config.toml
experts_per_token = 4
router_score = "sigmoid"
balance_bias = false
grad_clip = 1.0
Below are experts of layer 6 (counted from 0) of a mixture-of-experts language model. Rows are named router (the router's row for the expert), gate (a neuron's input weights, with its number), up (a neuron's input weights, with its number) and show model dimensions 0-95. Each number is 128 + 32 x the weight over its row's rms, rounded and kept within 0 to 255.
Before each expert's rows: "comes after" lists some tokens at least twice as common just before its tokens as in all text. This comes from a sample of Wikipedia text that the model never trained on. Tokens count by the router's weight.

# expert 91
comes after: " |", ".", "|", " (", "8", "4"
router [148  96 148 106 153  86  93 102 151 157 113 130 168 146  98  95 118  79  96 149  98 177  98  85  83 145 133  88  81 173 133 156 100 171 100  76 101 153  97 166  99 120 159 148 172 135 121 146 140 135 168 108 140 163  84 166 162 164 158  95 165  88  94 113 138 158 106  98  88 167  87  92  89  98 102  90 159 166 159 160 155  81  96  85 133 156 164  87  93 181 146  79  98  91 141  99]
gate0 [105 192 114  85 130  85 121 131 127  91 129 112 123 146 148 192 134 126 102  85 129  73 139 189 131 151 117 146 170  51 142 120 161 115 126 143 137 104 172 121 144  66 149 121  94 141 132 130 153 125  65 151 126  86 143  99  53 146 120 114 115 104 200 129 104  96  88 154 171 158 169 169 108 175 172 155 117 154 122  93  94 148 187 170 137 148 147 119 162 108 154 123 178 175 127 178]
up0 [ 83 171 122 148  92 135 110 171 130 123 144  66  78 138 118 110 112  96 145 119 136 107 119 142 150 119 143 171 140  99 101 126 158  95 125 161 155 131 122 106  67 178 172 100 116 129 161 140 154 108 117 114 148 105  88 165 173 105  93 132 104 169  79  95 101  88 113 171  89 105 139 109  50  82 144 124 132  80 183  94 132 119 204 156 159 142 139 123 124  85  97 242 111 157 132 140]
gate1 [119 181  98 106 148 130 177 168 119 113 114  90  83 149 107 133 105 200 171 124 131 101 193 182 136 101 122 185 179  94 111 142 134  73 126 121 156 142 111 132 109 143  68  84 147 134 153 130 150 156 142 159  95 103 125  77  69 132 144 170 101  96 188 108  93  92 137 145 151 131 135 201 199 170 164 188 103 108  87 131 112 176 124 136 115 142 101  98 162  99 121 123 145 101 108 146]
up1 [125 147 145  78 161 159 107  97  83  91 172 163  92  99 144 152  50 134 199 127 118 182  67 129  97 160 160 124 132 176 127 154 138 126 136 111 178 104 185 113  80 146  91 119 149 143 141 110 122  72 110 119 124 178 123 107 120 117  91 166 113 126 117 124 123 139 164 157 139 138  92 143  99 101 126 173 173 147 146 150  70 113 211 104  64 139 108 123 141  87 127 183  90  98  83 111]
gate2 [131 152  85 160 116 151 123 192 115 138 184 104 134 147 152 180  96 154 161 125  81  91 118 190 159  91 107 182 226  79 107 114 149  76 125 163 179  86 146 116 129  90 119 122  84 120 131  91 173 150  96 139 142 164  88 102 137 140 133 189 139 144 144 122 128 112 121 129 109 128 130 150 123 153 128 158 143  80 112 134 104 173 166 112 153  73  59 115 123 100 132 128 185 179  77 113]
up2 [169 214  40  97  41 110 133 117 103  99  84 101 162 108 111 131 114 116 152 139 140 118 113 126 102 116 130 125 141 153 164 126 133 146 173  99 156 156 135 172 131 140 182 215 141 206 105 129  94 129 123 120 114  78 135  90 128 163  94 150 107 114 159 167 193 113 119  80 110 135 136 127 125 100 161 104  99 163 114 177 103 126 112  79 156 150  50 132 113 134 108 132 139 113 124 115]
gate3 [140 120 160 130 109 151 144 118  97 122 123 107 127 167 146 137 144 142 194 123 124  88 151 203 106 108 114 159 181 140 138 142 180 101 156 163 172 145 164  95 127 115 116 151 115 169  66 150  99 157 116 118 107 163 131 137  43 103  87 137 119 180 162 120  59 176 133 113 158  98 120 163 175 145 146 140 135 134  61 107 129 108 188  84 115 111 102 197 207 144 142 186 128 127 128 115]
up3 [145 126 173  73 173 101 134 129 144 132 152 161 175 145 157 126 133 132 135 190 118  62 142  85 160 157 159  92  70 118 165  78 109 163 134 135 134 124 110 194 181 127 135 195 106  82 169 103 120 146 133 143 156 121  93 132 148 136  79 139  81 116  72 144 124 150 164 118 138 177 138 148  98  93  75 154 158  95  91 132  81 130 220 154 137 149 146 110  70 108 132 108 117 136 172 112]
gate4 [ 85 182 118 159  93  98 145 166  57 101 165 137 133 144 179 131 106 192 175  53 192  88 142 149 128  65 139 176 144 130 146 105 132 142 148 148 161 148 131 108 129 121 103 150 112 134 132 148 176 188 105 110  51 102 157 122 130  69 117 198 100 146 172 125 139  81 151 165 158 157 108 137 137 128 183 124 134 151 118 122 152 125 156 148 127 174  83 145 142 102 139 123 150 181 101 150]
up4 [146 149  84 156  86 118 135 123 140 163 179 161 119 141 145 187 179 133 109  53 134 149 169  45 168  98 138 129 123 128 126 163 141 170 119 151 134 105 122 125 168 164 146 128 149 145 187 117  86 132 120 106  90 142 145 157 103 157  78 121 159 129  91 113 172 183 128 149 142 111 119 176  81 102 162 111 163 176 138 131 189 140 176  89 145 132 136 102 165 130 164  79  93 220 131 131]
gate5 [143 199 131 104 115 129 127 149  67  56 139 185 112 109 158 128 167 149  92  93 153  70 129 165 141  87 112 212 185  74 110  89 144 129 143 159 130 186 138 115 119 105 133 118 110 130 133 143 140 120 101 158 109 104 195 116  80 135 116 137 102 109 187 105 142 137 166 143 136 123 147 154 157 111 121 128  79  97  76 124  63 133 177 131 143 159 121 155 135  89  92 101 128 157  91 195]
up5 [165 147 167 130 122  55  51  95 112 153 174 178 112  99 137  94 154 129 118 141 119 192 152 129 162 131 156 144 134 161 100 107 126 128 118 141 112 132 117  68 116 106 196 163 108 206 103 125  94 105 135 129 127 106 137  83 118 157 161 111 120 180  95 120 130 164 135 116 103 138 159 171 151 112 124 102 103 128 152 132 131 112  88 133 122  47 119  60 239 116  91 129 151 131 103 123]
gate6 [ 87 172 136 124 115 168 139 176 135 148 144 142  83 136 150 153  92  69 115 141 173  76 121 148 146 128 160 209 184  75  79 135 187  89 148 152 106 140 101 129 130  85  89 105  95 105 144 162 133 127  95 161 166 125 188 109 154 111  91 185 119 187 150 106 127 104 146 135 175 127 112 196 136 123 141 138 103  97 114 131 102 145 193 120 136 157 158 123 154  99 188 142 179 161  86 138]
up6 [164 124 120 162 195 109 112 147 174  92 147 108 109 106  87 113 133  90 173 153 181 103  76 167  76 116 143 144 141 114 108 162 109 177  72 169 129 211 122 139 149  82 106 112 117 141 126  76 180 178 106 166 137  98  80 159 120 148  95 125  99 119 175 168 132 119 109 112 104  92 135 175 110 140 132 129 149 149  76  91 147  68 159 168 183  90  83  95 129 127 123 133 103 172 147 145]
gate7 [ 72 110 152 112 123 141 152  77 102 148 139 158 106 100 136 125 151 189 137  96 159 118 189 175 166 180 133 156 181 101 116  99 143  66 121 122 170 159  86 132 168 118  69 132 154 106 137 152 177  85 115 139  81 114 159 112  74 113 140 188 112 139 157 128 127 118 151 146 122  78 129 152 173 160 116 152  91 112 151 123 116 150 181 149 117  61  94 162 173  88 114 164 119 203  84 131]
up7 [ 90 138 122  89  68 167 135 115  92  95 145  97 142 158 158 125 131 106 129 179 146 110 127 120 136 105  97 155 189  94 154 113  98 119 169 106 140  91  76  84 113  91 163 112 162 129 133  71 128  65 135 162 117 124 138 117 146 152 134 137 189  88 159 151 174 170 134  75 120 113 112 112 120 162 149 229 165  87 116 117  96 125  78 199 148 135 104 141 114 173 113 160  83 110 184 101]
gate8 [154 174 141  93 108 119 129 139  76  80 137  75 113 105  93 112 145 149 123  57 134 108 129 178  85  92  88 160 161  90 109 107 191 141 122 125 149 113 183  77 145 122  85 120 110 149 120 108 107 208  68 121 149  98 123  51 106  94 142 148 105 144 143 104 148 131 167 168 138 135 160 155 174 155 119 192 121  88 127  88  93 140 112 143 146  60 119 143 128 163  89 161 132  85 154  97]
up8 [165 162 140 132 138 125 109  93 100  86 109 115  51 127 101 156 174 126 128 132 104 140  92  93  72 111 168  73  96 109 136 134 150 143 147 124 118  98 118 150 122 203 148  99 144 118 121 135  88 159 196 125 107  91 129 183 145 113  91 162 109 116 190 149  63 153  98 144 102 156 132  99 135 234 141 170 131 117 152  96 107 148  94 154 138 122 139  76 155 189 142 116 160  82 147 166]
gate9 [ 80 155 133  84 167 164 164 175  71 109 134 115  68  84 121  95  98 188  85  88 139  93 168 150 157 150 108 192 157 112 123 132 146 106 174 178 110  88 126  87 137  98 125 120 100 120 126 149 124 115  96 112 157 149 139  98 118 105 135 125 143 137 202 141 170 110 116 101 158 151 111 125 189 135 181 182 120 116 100 132  86 179 163 102 133 153 151 195 123  83 128 159 184 169  92 141]
up9 [138 176 188 163 130  63 129 102 107  94 142  68 159 146 108 138 225  97 126 134 156 136  99  85 130 143 170 137 148 196 124  96 115 177  99  87  78 148 118  38  89 138 159 116 139 124  97 122  58 119 165 126 109  87 104  91 137 136 154 108 122 152 139 122 116 147 100  85 170 162 139 108 147 138  39 103  78 133 111 134 149 159  81 107 116 133 118 111 148 117 145 125 108 133 123 141]
gate10 [108 121 104 116  94 162 161 142  78 100 145 139 116 116 118 203 178 181  91 104 147  98 143 127 174 111 179 176 171  79 143  67 154 123 138 163 148 122 147  98 143 101 113 118  56  94 172 127 171 127 112 118  72 111 177 118  99 103 103 186  85 136 192 164 127 110 115  75 118 149 135 145 128 126 125 157  76 174 120 146  60 170 173 148 142 143  90 161 154 131 159 103 130 106 149 138]
up10 [130  97 137  99 135 141 121 155 140 107 159 205  78 104  79 129 110 198  91 109 124  61 135 181 140 117 113 135  89 170 133 144 114 166 138 129 161  81 208  51 111 101 149 121 148  85 148 100 112  81 155 123  75 149 129 117 103 129 158 110 107 164 133 135 120 154 101 138 148 143 121  96 181 145 189 136 118 110 180 102 115 163 137  78 126 111 120 129  94  84  77 123  88 151 136 200]
gate11 [ 89 152 114  94  86 172 117 125 127 128  89 119 124 116 140 147 103 141 132  97  94 104 151 108 185  55 127 211 159 112  66 107 148  81 134 154 193  95 177 134 137 117 139  94 133 106 121 161 128 159 140 156  85 120 182 103 108 106 116 127 107 123 164 136 131 102 120 171 179  68 151 109 188 145 160 140  67 196 151 108  99 180 186 152 128 146  92 140 130  90 131 137 120 158 150 180]
up11 [119  99 133 125 177 126 150 127 136 170 109 142 169 167 135 145 146 116 102  94 131  63  86 127 136  80 157 155 135 165 114 161 173 173 178 134 139 127 106 133 118 161 159 106 128  88 138 131 162 101 129  88  40 167 121 133 163 108 118 105  90 144 116 122 183 136 150 108 162 186 168 177 144  53 170  67 164 134 124 170 149  95 125 156 103 153 108 199  58 121 146 128 117 100 166  91]
gate12 [149 172  90 114  90 154 159 136 170 112 127 137 107 122 123 182  72 171 144  63 153 111 116 185 156  94 112 173 159  62 120  93 166 122 130 178 182 157 127 129 117 104  86 133 126 134 189 144 172 159  76 105 116 136 191 106  87 132  81 139 125 150 185 103 142 132 178 121 142 133 153 141 175 191 133 134 117  64  91 151 162 138 168 150 165 112 124 164 111 123 105 120 161 117 114 184]
up12 [151 109 102 118 100 141 100 119 170  98 130 149  97 159 112 123 146 103 137 112 115 138 140 106  95 104 151 146 149 162  95  92 176 166 168 155 128  72 150  43 124 131 124  87 155 108 223 113 134 120 122 123  84 103 134 142 207 106  64 170  71 121  47 113  90 119 131 147 105 142 116 113 107 149  90 116  95  61 118  89 118 173 143 100 116 166 176  97 161 115 142 141 103  89 163 149]
gate13 [137 132 117 111 113 174 175 150  89  43 171  99 117  98 178 147  81 188 138 151 182 110 128 147 169 162 132 169 159 120 107  66 174 105 138 182 152 145 200  96 101  55 115 115 127 123 125 167 141 134  95 119 132 119 201  76 113 109 115 135 123 173 140 154 174 107 126 124 128 128 166 178 161 134 121 141  84 100 129 129  90 199 133 112 107 152 163 171 119 121  96 111 137 135 128 105]
up13 [165 132 159  89 133 112 171 154 153 121 120 137 114 171  69 133 112 163 125  81 161  59 198 133 144 102  76 128 119  44  65  98 102 136 113 118  78 131 107  97 141 145 130  88 190 145 102 113 165 124 180  92 112  78 101 115 150 144 163 157 118 114 105  81 171 130 112 103 173 104 119 106 157 113 171 111  97 118 171 140 129 124 187 177 119 197 123 122 141 101 137 143 142 174 148 166]
gate14 [ 89 203 104 134  95 169 116 176 110 100 175 128 143 122 206 177 119 147 159  89 152  83 115 149 116 134  98 183 190  87 128 108 129 142 145 172 180 120 168 114 103 102  79 118  66 127 166 164 163 149 137 122 123 106  83 132  86 116 120 181 107 105 156 114 146 142 180 125 184 117  97 116 165 163 198 141 102 113 126 141 151 128  87  88 156 116 136 127 181 165 152 159 150 130 100 153]
up14 [127  91 142 123 110 138 187 164  69 143 123  95  68  86  91 136 135 148 132 157 132 107 171 177  86 111 157 145  91  84 135 115  72 127 125  96 132 173 111 140  73 144 123  87 167 148  71  94 194  62 102  99  95 133 167 101 136  90 112 132 115  96 139 137 188 107 132 122  79  90 109 130 115 181 163 113 178 161 106 123 175 176 139 133 122  91 105 180  97 129 137 162 139 161  76 120]
gate15 [115 148  64 144  74 151 129 167 150 108 141 141 136 153 120 155 156 198 143  70 150 104 150 199 123 142 103 144 131 159 150 108 159  83 174 164 165 101  80 106 114  79  99  84 109 154 139 134 120 172 112 186 117 152 188 101 116 184 150 131 135 122 150 151 131 122  72 100 185 173 156 174 129  81 152 145  92  91 101 113  80  99 150 156 168  82 148 131 157 100 125 169 152 171 126 130]
up15 [148 139  74 141 167 129  97 104 207 160  98  97  81  83  79  87 140 137 162 118 138 186 103 140 145  53 123 140 129  91 145 109 137 101 128 135  94  53 169 169  89 155 114  94 130 114 180 138 114 112 136 140 145 101 161  90 186  82 103 110 106 100 157 140 107 195 163 137 126 108  94 118 124 128 138 128 164 197 177  94 151 105 154 129 176 133 120 142 124 149 104 188 176 156 138 123]
gate16 [134 204 110 146  93  92  71 191  66 141 147 168  68  95 129 133 185 155 116  54  87  97 139 158 118 138 113 134 163  98 124 150 142 168 154 125 177 163 199 120 157 176 177  97 117 160 109 100 121 121 122 139 123  98 173  92 127 104 205 155 142 139 125 121 175  96 166 118 148 115 149 135 171 150 130 170 109 118 161  90 139 122 162 137 102 161 106 130 133 132 135  94 182 161 111 160]
up16 [109 142  79 145 112 119 129 106 120 159 129  99 132 140 145 110 167  76  83 112 151 118 106 156 163 131 164  89  97 197 166 122 156 147 184 112  67  92 125 101 122 150 132 113 161  67  76 130 122 158 126 109 165  99 155  99 189 139 134 187 148  97 112 118 133  56 129 109 174 190 106  56 139 148  76 122 159 138 142 134 185 110 110 151 128 137 116 127 143 111 147 186 177 166 158  65]
gate17 [157 168 108  89  55 155 159  85 114 146 135 171 134 127 168 114 175 117 169 126 163  70 146 166 189 117 111 167 190 108 107 122 123  85 105 150 197 107 114 149 130 133 111 138 108 108 171 129 109 156  95 158  97  92 175 119 158 106 122 164 142 158 138 168 163  90  60 151 157  81 127 134 129 149 227 135 168 129 127 118  85 128 156  93 141  89 146 154 159 153 153 139 121 164  90 154]
up17 [152 114 170 162 116 192  76 118 155 131 129 126 165 166 121 128 101  79 158 133 133 170  87 126 159 133 114 128 105 206 151 113 158  81 138 124 161 108  92 118 139 125  88 136  98 104 123 141  95 140  99 162 115 201 155 125 205 106  88 124 155 149 131 167 171 133  90 106 113  90 143 100  72 134  79  41 135 159 162 133 120 166 193 148 102 118 179 136  58 135 152 129 107 128 109 103]
gate18 [ 60 163 186 150  74 165 168 149  82 104 171 167  77  82 173 117 116 127 139 124  97 119 127 140 145 176 114 169 193 104 111  90 160 131 147 152 153 148 139 111 146 119  56  89 140 122 158 182  94 160  76  96 126  99 176 118 144  80 125 191 116 135 196 120 147 118 180 123 113 159 181 161 120 180 163 164 149  80 105 129 105 148 132 128 136 129 105 141 114 107 144 174 127 132 140 135]
up18 [ 84 170 168 127 101  40 124 126 136  87 117  87 102 116 142 100 156 118 105  84 107 147 124 155  92  71 137  93 113 116 158 119 103 162  97 123 124 119  78  81 193 129 121 141 109 133 144 147 130 143  70 160 147 172 143  72 157 144 147 152 134 174 112 195 129 118 175 197 155 112  53 121 155 134 162  85 165 135 143 137  79 140 184 129  77 156  94 147 163 115 152 120  99 169 128 143]
gate19 [117 161 109 141 117 132 168 157 114 101 113  98  63 110 171 194 135 110 153  90 138 136 149 132 149 157 146 130 159  87 176  96 113  98 131 166 152 105 187  68 158 175  75 130  97 110 150 144  98  96  82 170  97  80 154 110  87 162  82 215 133 149 146  86 142  79 131 117 104 136 105 176 178 141 142 131 121 119 147 125 114 162 205 125 116  89 129 177 129 119 135 130 146 186 158 159]
up19 [163  94 165  92 114  74 202  96 135 132 131  70  77 143 127 138 183 100 144 107 161 103 164 135 131 107 215 132 170 107 145 173 154 113 179 109  92  71 138 111 110 118 163 140 157  95 158  78 121 128 117 159 115 131 126  95 100 137 124 121 145 139 119  90  73 117 173 148  86  97 106 101 146 169 125  81 110  86 121 110  99 141 161 163 137 117 152 156  89 106  58  91 155 100  59 147]
gate20 [120  83 119 130  98 143 185 158  82 135 155 124 111 135 174 222 115 123 114 100 148 142 152 123 159  82  66 203 126 119 164  97 100 120 173 141 209 138 150 131 132 143 105 118 122 129 115 143 171 161 105 101  70 161  99 108 136 104  95 177 129 161 148 132 147 107 100 127 196 110 140 163 128 114 123 184 135  90  43 138 114 142 114  90 116 132 139 166 135 140  87 106 181 149 166  89]
up20 [146 146  61 133 209 130 143 138 173  87 129 127 171 125 125  89 101 155 149 149 124  61  92 109 189 161 157 121 152 174 171 151 135 167  71 112 155  98 144 122 127 128 106 108 121 182 144  83 106 106 136 143 193 101 158 111 170 173 154 151 125 113 140 121  67 133 194 159 172 153 114 130  95 158 143 121 122 150 121 121 116 125 116  96 104 104  82 108 124  71 166 122  56 104  67 136]
gate21 [113 138  89 187  99 114 153 123 178  94 170  82  81 124 146 143 140 185 118  94 126 100 120 196 135 123  79 193 164 103 132 120 171 156 155 180 163  95 117  93 121  68 144 118 125 105 124 106 163 115 128 189  97 109 120 103  91 100 122 139 142 145 138 190 103 126 136  98 148  62 111 188 179 146 146 159 149 111  72 149 137  93 153 120 135 153  66 130 156 114 118 105 125 197  96 156]
up21 [128  89 173  59 148  96 173  96 168  86  93 179 130 181 113 147 125  81 139 147 113 121  92 152 155 106 115 112 132  92 136 129  25 105 157 154 105 125 122  89 162 170 127  71 133 146  94 109 192  76 183 123 136 145 138 130 121 115 183  75 194  90 168 135 159 124  99 118  92 148 104 128 139 144 150 131 170 137 132 147 138 180 129 149 146 132 168 140 108  67 130 152 128  81 134 160]
gate22 [105 149  98 181  51 142 146 134  96 155 144 154 134  99 123 168 123 171 150 140 157 142 155 210 148 138 120 174 185 117 111 114 154 103 173 159 137 115 170 140 174 141 107  95 108 143 160 107 100 171  63 139 159 138 127 134  95 107  95 120 102 148 151 115 124 102 109 123 165  79 175 158 151 105 150 178 100 200  77  87 107 145 199 109 179 154 163 163 110  93  79 132 153 127 126 160]
up22 [153 108  62  67 147  69 174 157 141 102  94  91  45 165 112 168 112 174 112 199 156  95 151 129 160 186  83 104 107  50  93 131  61 117 128  86 151 125 120  93  90 142 126 115 153 118 118 115 176 143 127 136 113 138 187 120 128 115 139 115 127 155 104  91 139 148 112 121 149 154 143 132 178 120 128 144  99  80 184 184 121  90  77 142 127 108 123  98 128 103 168 107  96 134 122 123]
gate23 [114 148  97 157 104 162 163 159 116 111 155  70 120 108 158 148 194 158 134 147  88 107 206 133 147 117 139 136 167 103  94 110 148  81 160 121 162  63 131 165 162 107 102 135 140 166 118 144 130 126 111 156 141 125 193  89  93 148  81 189 158 169 146  96 157 118 115 123 174  83 174 140 166  95 199 182 109 101 116 121 162 131 136 136 159  89 111  67 145  70 100 159 137 127  96 157]
up23 [ 99 129 156  82  95  90 103  71 103  95 171 181 124 169 154 124 113 197 139  88 137 112  94 145 129 145 136 120 130 101 183 150 126 170  91 166 103 165 147 144 192 164 121  50 148  99 149 153 149 132 104 144 108 158 117 138 129 104 149 149 116 156  95 120  95 158 124 202 121 145 161 135  72 135 130 102 155 132 101 120 153 156 117  52  97 209 106 178 119 109 121 119 102 172 184 146]
gate24 [ 96 153  99  57  83 136 141 135 131  92 132  59 100 135 146 150 113 139 131  94 117 111 163 168 188 130 151 217 112  99 116 152 188  99 130 222 171 122 142 100 121 139 116 138 104 109 142  73 111 115 173  76  83 140 144  53 169 125 137 165 129 136 154 131 136  86 101 141 112  98 154 139 111 123 161 171 128 142  96 113 163 163 131  96 119 108 102  98 143  96 169 145 129 152  68  80]
up24 [ 95 105 159 133  91 175  94 129 102 142 178 114 128 140  77 208 184  73 147 124 157 129  86 110 112 145 127 119 146 125 109 143 175 132 120 166 124 128 120  63 111  87  98 115 145 116  93 120 134 149 181 110  87 128 111 142 104 133  68 149 140 134 122 170 138 144  67 147 145 202 192  57 156 158 192 107 124 112 132  87 115 149 137 126 193  78  87 165 108 101 104 103 105 159 116 115]
gate25 [123 178 144  68  60 111 174 155 124 156  92  63  83 121 198 113 126 170 119  95 200 135 158 209 172 148 144 147 158 140 121 136  87 142 148 122 189 132 171 121 158 111 107 150 102 162 150 170 114 187 146 128 115 175  93 104 122 161 163 111 190 140 130 121 132 107 137 157 155 141 108 145 135 169 121 158 154 144  84 140 122 135 147 109 100 116 120 174 145 152 104 197 164 153 164 128]
up25 [101  73 171 141  94  82 131  97  87 112 138 141 163 179 158 173 175 141 137 157 114 108 135 114 145 162 116 150  99 117 138 105 138 116 132 130 100 161 193 161 118 114 143 140  96  93  84  91 103 105 147 128  92 138 144  98  72 122  84 108  95 152 145 121  98 171  86 115  85  67  89 144 184  93 106 166 141 114 140 177 133  98  78  80 143 140 156 201  77 151 128 165 187 139  61 117]
gate26 [123 111 108 141  95  80 159 155 133 102 132 171 143  85 148 162  97 136 110 116  65 116 137 108 163 136 145 129 153 116  88 114 145 112 177 120 200 161 157 160 163 114  94 142 108 164 112 133 138 123 104 132 125 219 196 174 103 116 179 143  72 159 151 109 152 129 119 129 136  79 117 112  91 142 145 156  63 121 105 122 141 103 118  82 120 129  76 141 153 129 135 204  67 126  52 182]
up26 [175 132  70  81 102 133  91 105 149 135  94 150  85 112 155 113 138 192 144 157  93 148  95 108 129 117  64 132 180  67 172 150 137 139 116 171 192 133 155 131  86 101 176 179 113 146 158 136 180 126 148  93 151 159 106 153 126 121 110  97 146 123 177 118 105 145 159 161 163 145 122 166 137 123 172 147 160 167  87 190 110  36 108 149  99 105 118 155 140  89 117 121 110 133 186 138]
gate27 [176 122  90  96 113 144 157 173  88 123 134  91  51 115 125 132 158 239 127 107 141 134 172 199 163 111 113 112 145  57 124  65 143 120 119 116 131 107 156  97  94 131  78 128 143 113  88 105 119 107 121  96 166 146 113 119 120  66 122 117 165 198 148 136 136 100 123 148 122 119 150 162 176 144 176 144 108 136  75  86 135 147 171 125 141 106  96 155  88 144 147 103 112 182 145 161]
up27 [ 95 163 103 136 134 147  81  96  96 132 169 104 179  96  92 117 105 172  98 173 139 105 145 193  95  76 124 147  90 158 157 138 129 164 119 132 121  98 122 136 165 116 113 101  98 152 122 131 143 174 112 146  67 129 189 101 106 158 164 170 134  60 122 169  67 130 158 175 105 150 129 130 114 151  93 138 144 150 136 134  65 206 104 115  78 136 127 122  80  94 145 190  83 173  98 122]
gate28 [147 198 133  75 116 178 118 131 118 122  52 130 140 120 117 136 159 145 131 103 149  87 166 129 122 122 131 178 191 104 101  67 189  90 153 112 160 143 150 142 143 134 138 117 115 130 149  78 159 107  93 124 102 180 123 116 155 105 116 201 110 113 137 140  88 104  99  95 125 121 135 223 137 161 137 166 152  93 131 140 115 164 128 100  59  71  92 116  78 170 133 129 123 166 183 150]
up28 [132 137 155 115  84 128  81 141 141 130  93 141  93  99 159 100 190 125  81 115 102 121 103 164 102 199 119 138 126 150 171  72 132 150 113 139 123 145 113 112 171  63 140  75 157 123 148  80  62 164 143 148 117 156 132 127 137 116 155 180 150 124 108 153 108  72 125  93 127 175 157 144 187 104  66 153 161 165 146 105 142 132 128  47  82 108  64 144 147 127 105  94  80 122 182 131]
gate29 [164 127 129 135 120 119 144 189  63 122 153 138  80 107 104 159 161 201 131  85 106  89 170 168 169 155 163 146 162  90 133 107 161 118 117 121 171 110 146 143 114 109  74 118  86 154  97 138 147 158 135 128  94 116 191  83  84 124 112 143  57 192 156  95 140 144 156 112 128 122 118 172 139 135 134 112 124 130 108 130 116 123 190 150 125 102  96 129 132  47  94 186 170 139  67 178]
up29 [173 145 156 126  56 144 108 112 177  86 131  96  60  96 156  81 159 174 197 118 129 150  86 148 134 167  99 195 116 155  50 131 105 142 100 124 136 150 161 118 148 113 148 148 145 165 144 117 129 118 145 149 126 160 149 135 122 124 119 148 167 134  77 130 100 103 160  48 159  97 179 156  56 110  65 131  72 142 122  95 118 137 112 156 121 103 165  92 143 130  86 105 103 142  98 113]
gate30 [ 72 135 112 163 100 185 136 135  83 120  97 160 114 132 159 148 132 175 120 139 177 117 182 142 157  90 179 193 190 131 120  99 165 121 145 161 127 154  98 190 143 131 103 131 103 149 135 142 128 182 127 158 156 142 171  80 112  82 170 147 100 142 170 131 174 134 120 147 113 155 146 131 184 143 183 147  96 142 106 112 110 107 193 139 131  92 108 133 197 130 143 169  81 176  62 140]
up30 [109 164  45 100 141 157 104  65 106 153 159 123  96  99 103  97 161 125 111 102  77 108 154 130 136 103 142 152 129 119 145  70 182 166 110 107 110 105  71 117 139 102 108 149 144  50 170 180 183 173 140 116 161 131 144 142 196 114  89  93 119 144  66 142 120 141 122 101 108 148 152 172 146 171 154 152 124 173 175 110 151 131 105 125  78 126  50 136 140 136 100 126 164 133 108  86]
gate31 [144 157 114 158  88 141 162 160  92 114 169 147 109  97 141 134 158 140 109 108  92  83 141 138 199 142 117 133 188 119 119  94 143  53 154 164 156 106 168  87 168  94 124  98 143  93 110 166 158 124  85 144  70 126 139  97 143 163 117 178 135 142 106 125 113  69 206 193 161 130 102 136 141 105 180 182 158 141  97  89 139 134 137 132 167  81 110  77 154  87  78 142 105 137  88 137]
up31 [122 106 119 117 108 106 109 124 150 124  59  94 142 119 108 154 149 191 119 100  90 169 119 115 181 143 180 178 116  91 114 109 165 140  89 157  97 149 112 136 105 132  98 151 122  80  66 166 143 194 117 160 114 125 128 174 110 128 141 148 102 187 150  96 164 144 120 154  78 164 109 166 102 154  87 150 154 120  79 132 196 111 195  82 143  93 110 117  98 148 146 185 183 167 157  93]